From a checkpoint of a small mixture-of-experts model trained on Wikipedia: vocabulary 22169, a variant of SOAP for the experts.
Below are experts of layer 2 (counted from 0) of a mixture-of-experts language model. Rows are named router (the router's row for the expert), up (a neuron's input weights, with its number) and show model dimensions 0-255. Each number is 50 + 10 x the weight over its row's rms, rounded and kept within 0 to 99.
After each expert's rows: "gets" lists some tokens that make up at least twice as much of what it gets as of all text. This comes from a sample of Wikipedia text that the model never trained on. Tokens count by the router's weight.

# expert 32
router:53 59 55 35 56 60 51 57 49 54 43 66 60 41 61 54 39 43 62 64 57 47 50 83 40 56 36 42 42 66 62 46 52 46 60 62 45 37 30 59 37 41 37 53 42 56 51 73 45 78 41 47 61 52 52 53 62 46 49 54 47 46 54 30 73 55 45 41 55 46 61 42 48 47 34 45 51 41 49 39 52 54 32 44 63 41 47 48 55 49 41 40 51 68 49 23 33 60 36 56 57 44 44 63 40 49 35 43 54 35 36 36 56 59 45 45 47 34 46 49 60 48 47 58 59 38 45 49 37 67 38 49 50 47 46 46 59 42 49 34 62 46 58 50 37 65 48 45 44 41 64 48 66 39 52 56 57 43 45 56 50 38 45 45 61 50 46 66 58 57 56 51 40 52 42 47 53 52 47 63 53 63 52 49 53 49 44 46 51 38 46 41 42 42 66 52 62 59 51 44 52 36 55 39 55 50 60 53 46 45 59 42 38 58 58 44 60 42 55 40 54 32 36 40 55 53 63 49 69 51 67 52 35 45 55 56 40 69 89 50 37 51 69 55 16 54 40 36 57 39 49 48 54 49 59 50
up0:56 55 38 27 43 61 41 69 74 35 50 44 54 39 64 45 52 48 52 52 56 46 54 70 43 52 56 63 52 74 70 56 56 29 40 53 30 41 39 53 59 34 49 62 56 50 54 66 61 46 58 44 51 54 32 42 46 52 57 68 34 44 53 42 66 52 62 37 56 47 55 43 40 45 36 36 67 40 46 48 51 51 47 43 46 57 34 55 48 52 59 30 53 59 44 51 59 55 48 68 61 44 37 50 53 31 59 42 52 36 45 66 54 40 51 68 32 52 50 51 49 57 49 43 51 55 47 53 48 55 48 42 50 51 56 42 70 52 34 51 56 61 28 50 59 60 65 35 62 50 48 55 48 36 59 55 40 50 43 46 49 65 35 25 52 53 42 63 45 44 50 46 69 73 57 47 38 63 66 46 39 52 30 52 32 39 56 44 32 47 45 44 51 51 53 48 51 42 47 57 32 46 36 65 48 62 40 41 49 37 48 42 56 47 46 41 51 34 50 56 46 46 45 63 42 63 60 44 46 47 46 48 43 63 34 63 58 71 52 47 61 56 52 54 22 67 47 40 49 55 44 39 52 57 59 59
gets: "th", "y", "z", "man", "k", "a"

# expert 2
router:51 47 54 59 43 42 56 52 40 44 28 58 44 75 39 65 43 68 53 57 59 46 38 55 57 39 48 49 43 49 51 43 50 34 65 43 48 41 49 47 51 35 50 31 53 52 38 48 52 65 45 47 64 38 53 46 42 66 50 48 66 49 54 49 62 61 52 54 50 38 48 36 44 73 39 51 41 41 44 59 46 63 29 44 30 56 63 51 64 62 42 45 36 80 44 36 60 54 44 51 45 57 56 44 49 62 64 37 85 15 50 52 48 63 51 45 42 49 60 38 63 58 51 62 47 57 43 56 46 44 52 53 69 53 38 44 65 50 50 54 59 57 55 71 41 55 58 59 49 53 34 48 58 44 40 48 36 42 44 54 59 51 49 75 59 69 53 50 54 50 35 55 55 33 39 54 48 62 63 44 49 47 53 54 54 54 35 40 44 27 47 51 41 41 38 54 48 58 39 40 73 44 59 39 50 48 48 44 33 50 66 52 61 48 53 52 63 41 53 46 53 30 45 62 51 60 60 42 60 53 62 44 48 58 50 56 51 60 47 42 54 65 59 41 38 49 41 56 56 51 80 49 47 55 53 59
up0:51 41 53 53 40 61 40 44 54 53 54 62 41 51 69 63 32 41 59 46 51 56 36 38 63 51 55 43 39 49 48 51 46 54 51 46 38 51 39 45 24 56 65 42 38 53 55 52 63 52 47 70 47 48 49 50 45 49 49 45 56 41 50 44 49 51 53 57 61 29 73 55 41 73 48 39 53 42 50 59 60 41 19 49 45 38 37 37 43 46 52 50 43 58 38 57 27 67 43 44 62 44 53 49 50 19 56 67 56 55 50 51 42 52 60 46 63 44 61 51 45 43 30 50 65 56 49 54 47 58 21 50 55 35 58 52 54 49 61 57 46 47 37 51 42 36 60 41 46 33 42 46 62 51 38 56 31 47 37 39 36 61 71 41 56 41 45 71 40 65 60 56 48 38 51 49 65 42 37 47 51 56 54 41 65 48 46 51 35 41 53 62 72 57 55 54 38 37 42 68 60 44 39 59 45 33 55 51 44 58 44 41 24 69 40 48 45 46 57 57 56 43 38 61 45 55 48 48 59 49 54 46 50 44 52 48 67 48 39 58 50 33 54 37 32 42 42 48 56 67 61 51 40 54 57 36
gets: ".", " |", "th", ":", " /", "%"

# expert 3
router:40 38 55 61 65 50 42 46 45 53 42 55 58 52 58 61 38 55 70 45 71 37 51 53 38 51 47 44 52 44 41 51 60 72 51 46 57 49 23 51 23 32 56 34 57 54 56 51 58 42 46 41 49 45 51 42 58 48 37 65 50 46 70 68 55 50 73 41 46 51 58 40 45 54 42 42 46 51 38 53 52 57 44 58 46 57 55 45 58 59 42 46 50 37 54 49 27 67 44 67 49 39 54 47 40 45 53 48 58 60 58 60 49 48 34 44 53 51 31 41 61 62 69 57 53 49 44 57 56 50 42 67 55 52 72 40 75 48 46 47 63 33 52 46 49 54 53 51 51 70 43 58 50 59 43 50 44 55 39 58 44 37 57 50 46 55 53 40 51 49 51 64 45 43 56 46 55 36 66 20 43 53 49 54 44 42 42 69 39 24 52 49 50 32 63 58 32 34 61 55 35 51 40 22 56 53 51 55 49 43 32 57 46 67 45 46 62 55 57 55 60 41 38 47 57 72 63 49 60 54 45 53 44 56 47 54 60 68 50 32 59 59 40 55 49 53 62 45 70 42 49 48 54 33 60 55
up0:60 60 46 51 42 31 56 50 42 35 48 61 52 41 44 35 50 63 57 41 47 48 54 54 46 59 50 55 47 53 54 51 60 57 64 39 66 49 47 48 39 42 65 41 40 47 71 45 40 47 64 53 55 42 54 47 37 66 43 69 48 58 39 32 39 61 44 41 56 63 56 33 50 53 44 44 71 37 52 65 51 52 46 44 37 65 26 41 57 54 55 55 56 54 51 50 73 62 50 42 60 25 48 57 34 65 59 50 34 58 69 19 45 60 48 48 38 49 47 56 59 46 60 38 64 47 56 55 47 41 43 63 46 38 60 51 58 53 39 54 50 40 53 59 48 58 78 63 50 47 29 57 47 39 51 51 47 47 40 54 54 55 53 47 51 50 45 62 51 40 25 67 64 35 42 51 44 54 51 55 52 37 42 56 45 43 47 49 56 58 38 61 57 56 50 57 37 64 62 49 53 36 67 47 64 46 39 54 51 40 36 52 48 54 49 25 39 55 49 56 62 43 58 64 63 39 43 46 43 58 48 46 42 67 30 63 65 47 55 35 58 56 53 44 60 37 62 35 64 28 41 50 49 49 66 64
gets: " in", " the", " In", " ", "in", "In"

# expert 36
router:52 48 52 61 53 68 60 39 37 19 52 46 55 55 56 56 38 32 75 45 67 47 62 49 28 40 49 59 53 44 68 51 49 58 57 46 56 51 50 33 37 35 45 44 39 56 52 57 26 58 24 45 32 50 44 35 58 52 59 54 53 50 61 48 65 58 47 43 52 39 66 40 46 50 48 48 42 49 49 46 48 50 37 39 57 36 53 36 62 44 37 38 55 69 35 36 58 56 52 53 57 62 43 35 49 58 62 47 52 62 47 42 36 51 32 46 69 67 48 58 47 43 49 50 41 43 51 48 47 62 50 57 61 43 53 43 51 48 63 33 71 49 33 37 54 46 44 40 48 41 55 57 56 48 37 40 54 45 43 41 47 69 47 57 64 45 47 48 51 60 56 58 56 43 33 48 64 44 59 57 33 53 57 45 50 58 56 74 44 48 48 52 31 29 50 52 56 71 56 57 42 34 31 48 29 41 57 48 61 51 47 38 27 40 45 63 70 40 52 64 49 46 53 52 52 48 56 49 66 40 45 40 46 59 50 48 58 62 66 41 45 46 74 69 40 49 51 52 46 48 46 63 58 47 54 53
up0:68 67 56 64 53 34 69 44 45 58 48 54 61 44 57 57 54 49 60 66 65 64 71 65 44 43 53 50 44 33 53 44 46 59 72 56 70 61 41 47 53 67 35 54 49 43 39 46 61 54 45 65 62 47 56 61 49 57 56 65 44 64 40 35 35 43 39 50 74 69 60 51 33 33 35 33 53 58 51 62 61 58 45 41 67 45 55 61 41 50 50 56 49 49 55 38 48 55 50 47 58 63 40 63 49 42 52 45 60 56 53 42 55 49 59 50 63 58 66 52 37 47 46 71 40 56 58 62 64 68 43 57 33 48 43 56 43 66 55 37 72 66 50 44 38 44 53 50 54 51 65 53 42 41 37 46 64 60 47 60 64 55 46 45 63 57 59 54 50 44 46 56 55 45 38 64 44 60 45 48 36 60 42 62 58 48 49 59 44 59 48 37 46 54 65 55 44 67 55 55 42 45 43 41 42 40 47 21 63 51 44 61 64 57 44 57 32 47 39 71 49 33 50 42 76 50 44 41 60 38 47 41 46 61 53 57 37 37 55 45 56 64 44 51 50 57 42 46 36 47 56 52 40 47 59 47
gets: "o", "i", "er", "al", "on", "y"

# expert 43
router:56 34 65 59 47 49 23 43 53 51 39 44 64 53 60 77 53 60 53 53 56 35 50 66 75 53 48 52 35 51 75 68 45 37 42 60 63 34 43 47 42 45 49 41 48 46 41 42 50 66 42 47 48 38 59 47 46 47 44 45 46 44 57 59 59 28 52 44 48 27 54 55 57 41 67 34 40 35 45 49 42 52 35 34 46 53 40 31 75 59 43 47 39 57 42 53 40 53 55 52 50 54 45 51 48 61 59 46 56 52 48 60 55 45 39 54 59 37 52 43 59 51 55 83 66 34 44 61 48 55 49 48 55 51 68 40 62 50 50 44 48 31 29 27 54 49 57 53 47 37 48 62 44 44 45 67 27 60 45 46 57 52 49 44 58 39 52 45 44 54 45 51 47 39 44 71 47 47 54 46 41 44 59 56 45 43 44 62 57 44 38 41 45 44 38 54 34 46 56 43 56 43 58 60 48 58 35 35 41 42 52 40 30 49 53 55 52 49 58 61 45 76 53 46 62 52 30 64 50 51 57 60 53 50 40 53 46 51 71 48 60 67 70 55 39 59 43 36 39 54 62 51 40 65 53 50
up0:53 53 42 43 34 55 49 39 44 40 41 51 67 76 68 63 57 32 51 63 41 54 49 42 53 56 54 45 58 58 50 70 43 47 60 49 55 45 58 40 44 46 48 26 57 49 60 40 67 60 55 37 43 51 51 49 62 57 35 51 62 40 41 51 66 42 53 43 45 44 64 51 47 51 36 32 45 37 54 52 44 61 55 37 57 58 46 56 53 58 43 58 43 52 40 33 49 47 80 52 52 62 46 40 37 62 45 57 53 48 53 50 72 47 51 40 39 49 63 61 42 71 42 50 49 47 50 43 57 69 51 34 85 48 60 48 35 42 41 55 31 46 42 34 50 55 43 55 42 65 32 58 58 49 53 51 49 50 49 41 54 52 56 53 59 40 37 43 47 51 48 40 61 55 67 52 45 40 51 40 62 62 65 54 48 65 47 65 32 39 48 37 20 52 53 48 45 45 61 47 53 64 50 55 54 33 38 50 45 40 62 52 63 54 56 40 62 53 41 48 56 49 58 47 29 54 57 54 60 57 47 36 46 47 57 48 64 66 44 43 63 48 45 62 57 31 41 26 33 51 43 31 65 50 62 43
gets: " and", " he", " it", " which", " He", " It"

# expert 21
router:42 31 66 73 52 48 82 33 54 65 40 41 44 55 34 64 44 54 59 58 59 64 49 59 48 66 57 49 64 55 44 33 71 62 66 47 45 29 47 50 39 29 43 64 50 45 47 41 54 64 39 46 46 53 56 50 39 43 48 37 47 46 75 50 49 47 54 40 30 35 33 47 60 67 49 45 42 65 54 65 39 52 40 55 59 46 57 38 43 48 39 54 48 55 55 20 55 42 31 38 51 54 44 52 41 50 51 50 62 45 49 51 51 54 49 53 64 57 47 44 61 59 66 62 58 36 37 63 46 55 52 56 47 40 48 44 63 52 49 66 56 28 28 51 38 53 38 41 40 41 51 52 61 34 44 54 59 51 37 50 75 55 47 57 53 40 39 58 70 55 58 52 48 46 55 60 49 48 55 57 44 54 59 66 46 51 44 58 43 32 51 48 42 45 53 61 50 48 48 40 47 40 51 48 52 43 48 71 49 37 42 49 56 36 57 55 48 56 55 47 33 56 32 36 55 45 44 49 56 40 57 52 51 53 43 60 57 52 60 44 63 54 66 53 55 70 43 37 43 50 26 46 34 52 65 38
up0:52 35 46 55 57 55 36 58 47 24 45 65 36 49 73 41 47 55 47 53 49 68 37 49 36 56 44 41 62 51 55 49 40 46 46 61 59 52 69 61 34 36 60 46 45 40 48 50 57 51 44 59 61 56 47 60 59 50 39 45 62 50 54 47 42 56 26 50 53 62 47 59 73 46 40 37 55 52 60 43 45 45 44 66 64 47 47 51 41 44 51 44 33 58 53 49 72 71 45 53 49 56 57 56 69 59 54 58 58 77 41 62 55 46 58 63 54 45 33 56 45 53 44 60 45 72 29 63 44 47 49 52 53 41 49 59 50 44 41 63 53 47 47 45 48 40 49 57 50 60 52 62 39 45 59 48 58 55 44 42 42 48 40 38 45 61 54 49 53 54 37 47 62 67 54 59 55 28 30 42 34 43 69 70 53 51 34 43 51 48 56 55 41 44 50 44 49 50 51 55 50 44 32 55 33 44 59 63 67 62 57 44 45 58 46 83 48 65 52 72 49 55 41 57 74 40 49 59 76 55 47 54 47 43 50 49 51 59 45 55 48 34 56 51 43 49 65 58 71 59 61 41 42 56 68 58
gets: "\n", " |\n", "|", ")\n", ".\n", ".\n\n"

# expert 29
router:45 31 56 63 46 37 47 41 47 71 32 52 54 58 44 66 50 59 61 51 58 54 38 59 58 57 42 78 45 54 48 37 55 44 50 52 39 42 46 46 47 45 32 53 54 50 49 41 42 65 45 56 56 24 64 51 52 42 54 46 51 37 59 50 35 72 49 64 43 39 47 43 70 71 52 60 42 57 48 54 59 52 45 47 49 32 54 40 42 24 52 41 48 55 58 64 58 62 41 53 41 55 47 28 46 61 51 64 53 41 66 76 50 62 55 46 54 51 60 29 57 53 68 57 63 64 38 57 56 49 46 44 36 41 50 43 49 67 45 52 69 49 37 58 40 67 52 52 49 65 54 44 51 36 45 57 19 36 54 54 54 50 49 57 67 50 65 40 50 60 18 53 39 50 57 54 55 44 56 44 44 42 48 59 60 42 42 51 29 49 49 60 47 40 35 37 40 51 50 46 59 40 67 48 56 45 61 48 38 42 36 56 36 45 42 51 55 45 52 54 63 47 62 41 51 60 54 48 52 38 52 58 45 44 44 53 56 47 42 41 78 63 64 42 49 66 57 41 48 53 40 56 43 49 39 45
up0:47 46 48 60 58 47 65 52 26 50 74 38 49 44 50 60 51 58 40 67 77 46 63 49 51 64 58 53 38 50 58 46 49 45 53 60 46 38 56 52 53 42 48 62 55 43 69 40 22 48 60 52 55 37 53 59 54 52 47 42 50 40 55 43 62 42 42 49 44 53 46 46 55 52 57 48 48 67 52 42 45 70 43 56 43 54 34 54 52 67 71 49 45 42 43 54 45 29 38 51 58 36 46 47 25 60 44 61 38 60 54 47 74 58 55 47 56 32 49 40 50 49 78 50 39 59 50 57 49 61 58 57 66 41 50 39 71 43 77 62 43 63 32 40 43 42 67 53 33 53 48 33 38 44 49 66 52 62 41 63 66 64 65 38 47 60 50 54 55 51 49 51 42 61 55 56 59 57 44 39 56 60 43 55 49 41 54 54 32 71 45 51 68 49 45 58 34 40 42 52 56 60 43 53 54 45 42 44 51 40 58 63 51 53 38 58 39 51 71 64 51 48 46 60 49 18 50 57 43 57 38 44 48 47 59 52 52 66 46 54 46 53 42 35 36 51 59 46 61 44 45 47 67 50 42 49
gets: " was", "'s", " that", " is", " =\n\n", " as"

# expert 22
router:54 73 54 39 59 71 42 54 30 63 67 44 52 67 59 50 47 58 49 41 60 39 52 62 56 37 34 55 34 54 63 71 54 48 56 42 37 42 42 41 32 39 43 65 48 52 34 58 45 46 33 54 49 51 32 46 61 46 64 41 48 48 54 40 66 50 44 57 60 52 53 23 54 45 68 51 44 74 52 61 48 58 44 51 49 50 53 53 49 47 57 64 57 44 39 57 49 48 48 51 32 45 48 41 53 65 51 60 57 41 52 40 33 42 42 45 52 54 41 52 62 43 56 58 67 44 52 61 49 52 78 38 35 24 51 47 55 63 58 37 62 57 44 55 51 49 50 53 43 53 45 61 28 34 54 54 41 65 51 43 69 50 58 57 56 46 59 49 57 65 53 43 49 41 62 73 46 61 58 58 46 60 50 54 66 40 45 69 52 36 60 57 28 41 32 57 60 69 49 52 44 49 46 55 55 54 42 41 60 62 55 71 53 40 55 43 76 45 58 51 53 55 36 58 66 50 53 42 56 42 63 55 54 59 27 67 52 54 59 53 48 55 59 37 48 53 49 46 36 36 40 46 43 53 56 47
up0:59 48 51 58 63 41 52 51 48 70 63 45 42 57 56 48 45 46 43 29 58 38 49 50 38 59 33 53 57 46 66 42 57 48 59 53 67 60 56 47 42 54 36 56 34 59 48 46 47 46 27 46 53 48 50 55 67 55 45 43 35 59 48 52 43 51 53 53 60 32 45 37 44 52 42 57 49 52 51 51 63 66 57 55 46 39 62 49 65 41 41 68 57 43 56 52 37 60 54 43 36 49 25 34 78 40 46 66 45 61 62 52 48 40 46 44 70 26 49 43 47 62 62 42 58 45 58 49 47 69 52 46 47 52 68 42 53 64 43 42 48 42 45 50 50 45 56 37 51 50 43 49 58 39 55 48 59 35 44 34 56 55 64 53 42 56 44 40 40 60 38 47 46 36 48 73 42 57 41 57 58 56 42 43 61 69 39 57 52 40 39 43 53 45 56 71 44 60 51 36 55 49 53 41 51 50 50 55 48 58 49 41 46 44 55 78 75 61 47 31 57 63 56 37 67 33 63 45 46 49 46 50 70 68 55 42 59 66 59 60 50 64 47 42 40 69 58 58 69 28 47 44 61 40 36 42
gets: "7", "8", "6", "5", "9", "ist"

# expert 5
router:58 57 59 50 48 57 40 65 33 52 45 47 45 48 58 47 42 34 53 56 57 53 54 70 30 64 38 56 56 40 58 57 49 49 51 36 51 20 54 39 34 40 45 51 57 43 62 64 47 65 52 37 37 45 38 40 52 44 46 43 47 51 61 61 53 37 47 63 45 55 40 51 56 43 69 66 40 57 35 27 62 76 25 63 40 55 51 44 39 49 44 63 47 64 63 52 53 47 47 62 37 55 30 54 42 39 45 59 58 31 42 40 42 58 27 42 55 41 55 59 44 40 55 52 53 56 59 69 45 54 55 54 39 47 59 51 58 50 54 36 57 41 43 56 53 69 46 41 44 67 71 51 30 38 51 46 54 70 39 53 62 59 65 51 54 39 74 41 44 51 55 49 43 37 45 47 61 44 61 49 31 56 57 52 56 53 45 62 48 46 49 41 43 32 46 40 43 44 48 49 55 39 32 48 45 54 47 29 53 55 37 56 32 45 51 40 67 39 59 37 49 48 39 24 47 47 54 53 66 44 50 38 60 54 42 69 42 45 54 45 62 64 48 56 50 46 55 52 47 34 54 59 41 48 33 43
up0:49 64 36 41 63 50 60 45 47 57 38 55 55 65 57 45 36 38 33 60 58 35 51 44 47 52 08 50 58 56 43 59 38 63 46 51 45 41 47 46 60 35 58 52 53 32 62 64 66 62 59 65 35 56 41 42 71 59 45 56 68 56 49 50 53 56 38 58 51 49 63 47 42 63 41 39 59 49 44 60 47 58 53 47 51 44 56 44 42 55 59 44 60 63 61 44 45 52 45 76 49 57 54 33 51 71 63 56 54 59 41 49 47 48 58 66 49 33 44 71 52 43 58 31 70 57 49 55 53 57 49 39 58 37 74 48 30 55 58 43 44 64 35 54 51 56 49 56 52 45 26 43 43 54 50 55 36 47 39 43 60 49 48 53 51 43 49 48 46 50 38 41 34 65 52 65 43 55 57 69 53 54 58 49 54 38 36 46 46 64 36 38 47 32 39 33 72 59 52 28 44 53 55 58 52 37 63 56 48 53 56 51 51 75 40 40 39 58 49 32 52 48 65 49 58 43 43 30 59 45 52 62 59 57 40 52 53 55 47 42 49 57 45 46 47 60 45 41 39 41 54 38 57 44 55 43
gets: "2", "3", "4", "5", "6", "7"

# expert 24
router:54 37 65 37 53 40 49 50 57 69 49 54 57 56 53 68 44 48 66 68 56 65 33 47 53 51 35 56 45 42 68 37 55 43 43 48 56 29 53 40 34 42 61 54 67 59 57 48 43 50 49 34 39 57 52 48 40 52 45 57 68 42 47 65 55 52 60 56 55 37 39 40 36 58 52 51 47 65 44 50 51 59 38 49 36 50 52 54 41 32 54 64 48 61 71 53 71 55 46 50 32 56 50 38 38 46 48 45 52 43 33 47 58 53 33 54 51 42 44 51 45 58 59 78 40 57 60 54 35 66 51 45 30 49 53 42 63 66 62 28 68 54 62 47 38 57 51 54 46 45 56 39 48 42 46 41 41 53 45 65 41 54 41 58 64 51 49 68 43 51 43 53 53 51 44 49 44 56 46 47 43 29 55 54 65 43 31 44 39 51 56 46 30 51 38 45 40 50 48 47 30 36 52 61 46 39 30 44 49 37 40 57 57 55 49 55 57 46 57 52 57 35 64 41 62 48 47 17 51 50 55 57 59 44 34 45 79 41 38 33 57 54 59 57 49 54 63 37 57 28 44 50 44 52 43 35
up0:25 29 62 36 48 58 53 57 42 34 60 36 56 54 58 51 60 58 50 44 41 47 56 58 42 63 47 62 51 66 52 46 51 73 42 60 44 41 54 48 45 42 44 60 52 57 51 44 37 46 58 48 46 58 59 46 40 56 47 48 56 43 52 36 61 42 37 41 57 53 34 60 51 55 61 29 57 44 49 48 39 51 39 56 64 38 51 39 47 56 43 53 38 55 43 56 36 45 55 36 48 55 60 67 41 56 35 52 50 55 41 47 48 42 48 67 62 52 50 42 57 52 70 49 58 44 35 35 66 57 55 67 80 32 54 55 53 55 37 42 49 61 47 40 40 52 41 58 39 67 56 46 58 39 56 60 61 50 43 42 53 47 37 47 65 55 51 60 37 40 55 35 64 55 66 65 44 29 44 39 48 76 48 58 50 37 46 57 49 45 52 54 66 28 43 80 66 49 56 55 62 47 66 62 38 51 52 36 59 46 49 45 65 34 48 30 65 50 38 38 52 51 57 55 34 62 44 62 50 59 60 58 54 57 68 61 35 43 47 67 29 41 47 48 61 44 52 46 63 53 58 55 58 38 47 54
gets: ".", ":", ")", ",", ").", "\""

# expert 16
router:49 44 68 51 43 57 41 27 38 62 49 51 48 49 38 59 52 62 56 65 61 57 38 47 51 36 37 51 67 44 55 52 47 48 47 49 65 44 34 47 41 36 42 42 49 39 60 49 55 45 41 41 62 39 53 36 53 50 33 40 62 46 51 43 62 42 52 45 60 38 46 50 44 47 49 66 59 60 45 59 53 70 30 66 45 54 55 61 61 54 58 52 67 55 56 58 52 66 42 46 55 43 32 31 53 69 68 57 68 48 64 68 54 54 53 35 37 47 61 50 50 47 60 50 41 51 43 43 51 60 61 55 30 54 75 48 61 52 54 70 55 54 44 58 20 46 56 50 29 62 52 68 31 43 46 45 35 41 57 45 57 43 56 57 54 76 45 50 48 64 40 52 28 43 48 47 33 51 60 54 37 53 49 64 63 48 26 51 52 56 59 53 40 34 31 57 49 53 55 45 45 44 54 63 45 52 48 40 58 47 48 56 55 61 39 59 54 53 66 65 52 61 54 42 67 46 55 51 60 33 52 45 40 41 73 53 58 50 53 43 33 49 54 42 49 50 53 51 46 29 63 49 44 58 61 34
up0:40 54 54 44 41 48 47 63 48 37 41 37 71 53 53 59 53 38 60 53 61 41 62 57 57 44 56 50 56 63 52 48 62 43 52 50 46 54 39 56 49 50 50 50 41 43 69 54 38 46 55 42 48 54 29 55 52 33 44 57 47 56 62 57 51 50 58 52 56 62 33 64 60 59 56 64 30 46 39 53 50 73 43 39 48 37 49 40 53 60 35 64 55 35 64 57 53 69 50 60 55 30 53 56 60 57 42 57 46 57 50 57 34 69 72 61 57 43 32 79 56 46 65 50 58 58 56 43 60 39 67 47 40 46 60 65 35 53 56 64 37 39 62 43 60 56 33 60 40 55 44 43 50 53 46 51 55 43 42 53 69 50 49 46 64 27 51 51 43 43 33 62 38 44 65 27 37 56 56 62 66 55 33 57 63 66 56 41 60 54 55 57 43 60 49 53 59 37 56 31 57 59 29 54 46 58 43 77 47 52 49 52 56 35 31 56 58 53 67 59 50 39 47 49 42 50 48 50 55 55 46 59 42 56 65 58 48 47 48 31 40 53 48 68 55 66 62 62 41 42 50 52 45 37 56 40
gets: " ", "–", " (", "/", "-", "_{"

# expert 4
router:59 37 66 41 49 75 55 51 26 49 51 49 64 53 55 52 49 55 47 54 78 55 44 72 48 58 35 57 39 41 58 55 52 33 46 57 47 47 40 47 41 36 39 41 45 39 54 50 50 43 50 56 47 51 52 38 39 60 60 48 42 44 60 64 61 47 47 42 43 48 51 47 62 43 50 47 47 57 28 41 46 58 36 41 55 47 64 52 40 54 51 51 46 65 50 60 46 46 46 53 51 45 35 54 52 50 57 66 75 32 53 47 47 54 33 49 53 41 64 52 47 59 46 60 56 38 47 50 59 56 73 43 50 40 57 49 57 58 66 34 47 31 55 53 52 61 43 58 28 56 39 46 41 14 51 58 49 55 49 51 42 57 58 46 46 42 44 61 50 54 65 50 34 46 59 45 50 36 51 50 49 58 50 50 48 42 40 72 49 25 57 61 42 43 57 52 30 54 54 50 42 49 51 56 59 50 49 40 62 29 34 51 38 56 55 41 60 52 76 41 50 39 41 36 60 62 59 52 56 50 71 64 56 45 36 61 51 50 44 34 37 58 76 43 54 58 67 50 60 35 39 50 25 52 51 30
up0:68 34 44 55 56 49 57 40 67 48 37 67 45 40 41 53 76 48 59 40 55 43 62 53 48 38 59 40 27 41 50 45 63 55 59 59 48 41 51 41 67 27 52 56 57 37 37 60 44 35 65 47 63 54 35 51 34 69 56 66 41 53 44 62 47 30 63 41 54 49 56 55 58 53 44 45 43 45 47 51 46 65 50 46 53 53 45 42 50 53 39 35 59 64 60 36 45 48 63 62 51 64 44 45 67 41 49 50 37 67 51 38 57 50 66 51 44 51 59 54 54 45 69 42 54 65 41 49 54 61 35 50 58 49 52 46 44 56 51 46 62 49 59 55 39 57 68 48 77 40 65 54 54 49 57 50 65 46 27 63 42 37 33 48 39 57 46 41 40 62 50 52 50 65 31 52 58 49 74 62 45 51 51 47 63 52 51 60 36 56 46 67 56 60 43 28 47 36 47 31 47 54 47 41 45 40 42 65 49 40 67 40 63 35 57 48 45 53 47 53 65 58 51 58 59 55 39 46 50 38 62 74 39 53 56 59 61 63 45 46 59 68 60 50 60 49 57 48 47 41 40 40 48 41 44 62
gets: "0", "1", "5", "8", "6", "7"

# expert 18
router:48 32 74 45 53 57 57 48 36 67 62 63 45 42 54 52 51 67 57 48 48 56 35 62 57 27 35 52 73 45 51 41 43 61 45 45 61 53 44 35 39 39 50 48 55 54 46 51 42 40 39 44 42 51 45 32 53 42 34 55 62 47 51 33 62 64 56 37 53 41 48 50 48 25 40 61 54 36 45 60 57 52 29 52 53 60 50 61 43 46 45 49 59 47 62 49 44 76 39 55 55 46 43 53 37 52 71 45 56 46 64 54 49 50 44 61 57 38 46 43 48 62 71 51 36 44 42 63 41 61 45 51 36 53 64 35 49 55 44 61 55 28 45 47 32 48 59 50 52 47 48 63 49 42 60 41 19 44 43 47 56 48 42 40 50 73 59 58 48 63 52 49 35 51 50 53 35 53 40 48 39 38 63 59 75 48 27 50 44 49 59 46 32 48 47 51 47 55 63 37 42 51 66 55 56 47 30 50 40 50 33 62 49 49 55 61 60 56 60 50 55 64 46 38 49 57 61 42 57 39 57 52 47 36 51 55 63 51 67 35 52 58 57 45 53 55 67 45 32 32 48 47 42 53 64 34
up0:67 55 50 37 38 50 58 61 47 46 62 44 47 30 59 46 52 62 68 57 49 49 67 46 57 58 54 44 54 53 62 57 48 57 48 29 43 47 59 54 61 74 54 43 43 52 52 38 48 55 62 44 50 54 52 40 59 63 69 56 57 27 53 34 54 52 35 58 57 47 32 55 67 48 44 54 63 51 52 46 51 41 39 52 41 61 61 43 44 45 59 39 73 61 62 35 40 31 68 40 51 43 48 59 38 52 58 34 54 61 49 53 48 50 47 45 34 51 49 52 54 72 53 52 47 39 49 52 57 53 50 62 57 57 36 62 42 55 61 39 50 52 44 49 60 30 65 53 66 40 55 54 48 38 48 51 33 46 40 51 52 56 47 46 53 43 59 52 55 36 50 41 48 74 45 39 53 41 62 43 52 57 70 64 56 56 57 60 49 37 50 31 34 32 44 37 55 48 65 54 60 39 34 35 45 74 34 63 45 61 55 48 29 49 36 56 43 35 67 49 54 48 27 60 48 36 54 61 74 46 52 44 33 53 53 54 46 58 60 49 56 59 49 32 44 48 65 36 41 53 54 36 49 64 32 40
gets: " ", " (", "—", "_", " —", "("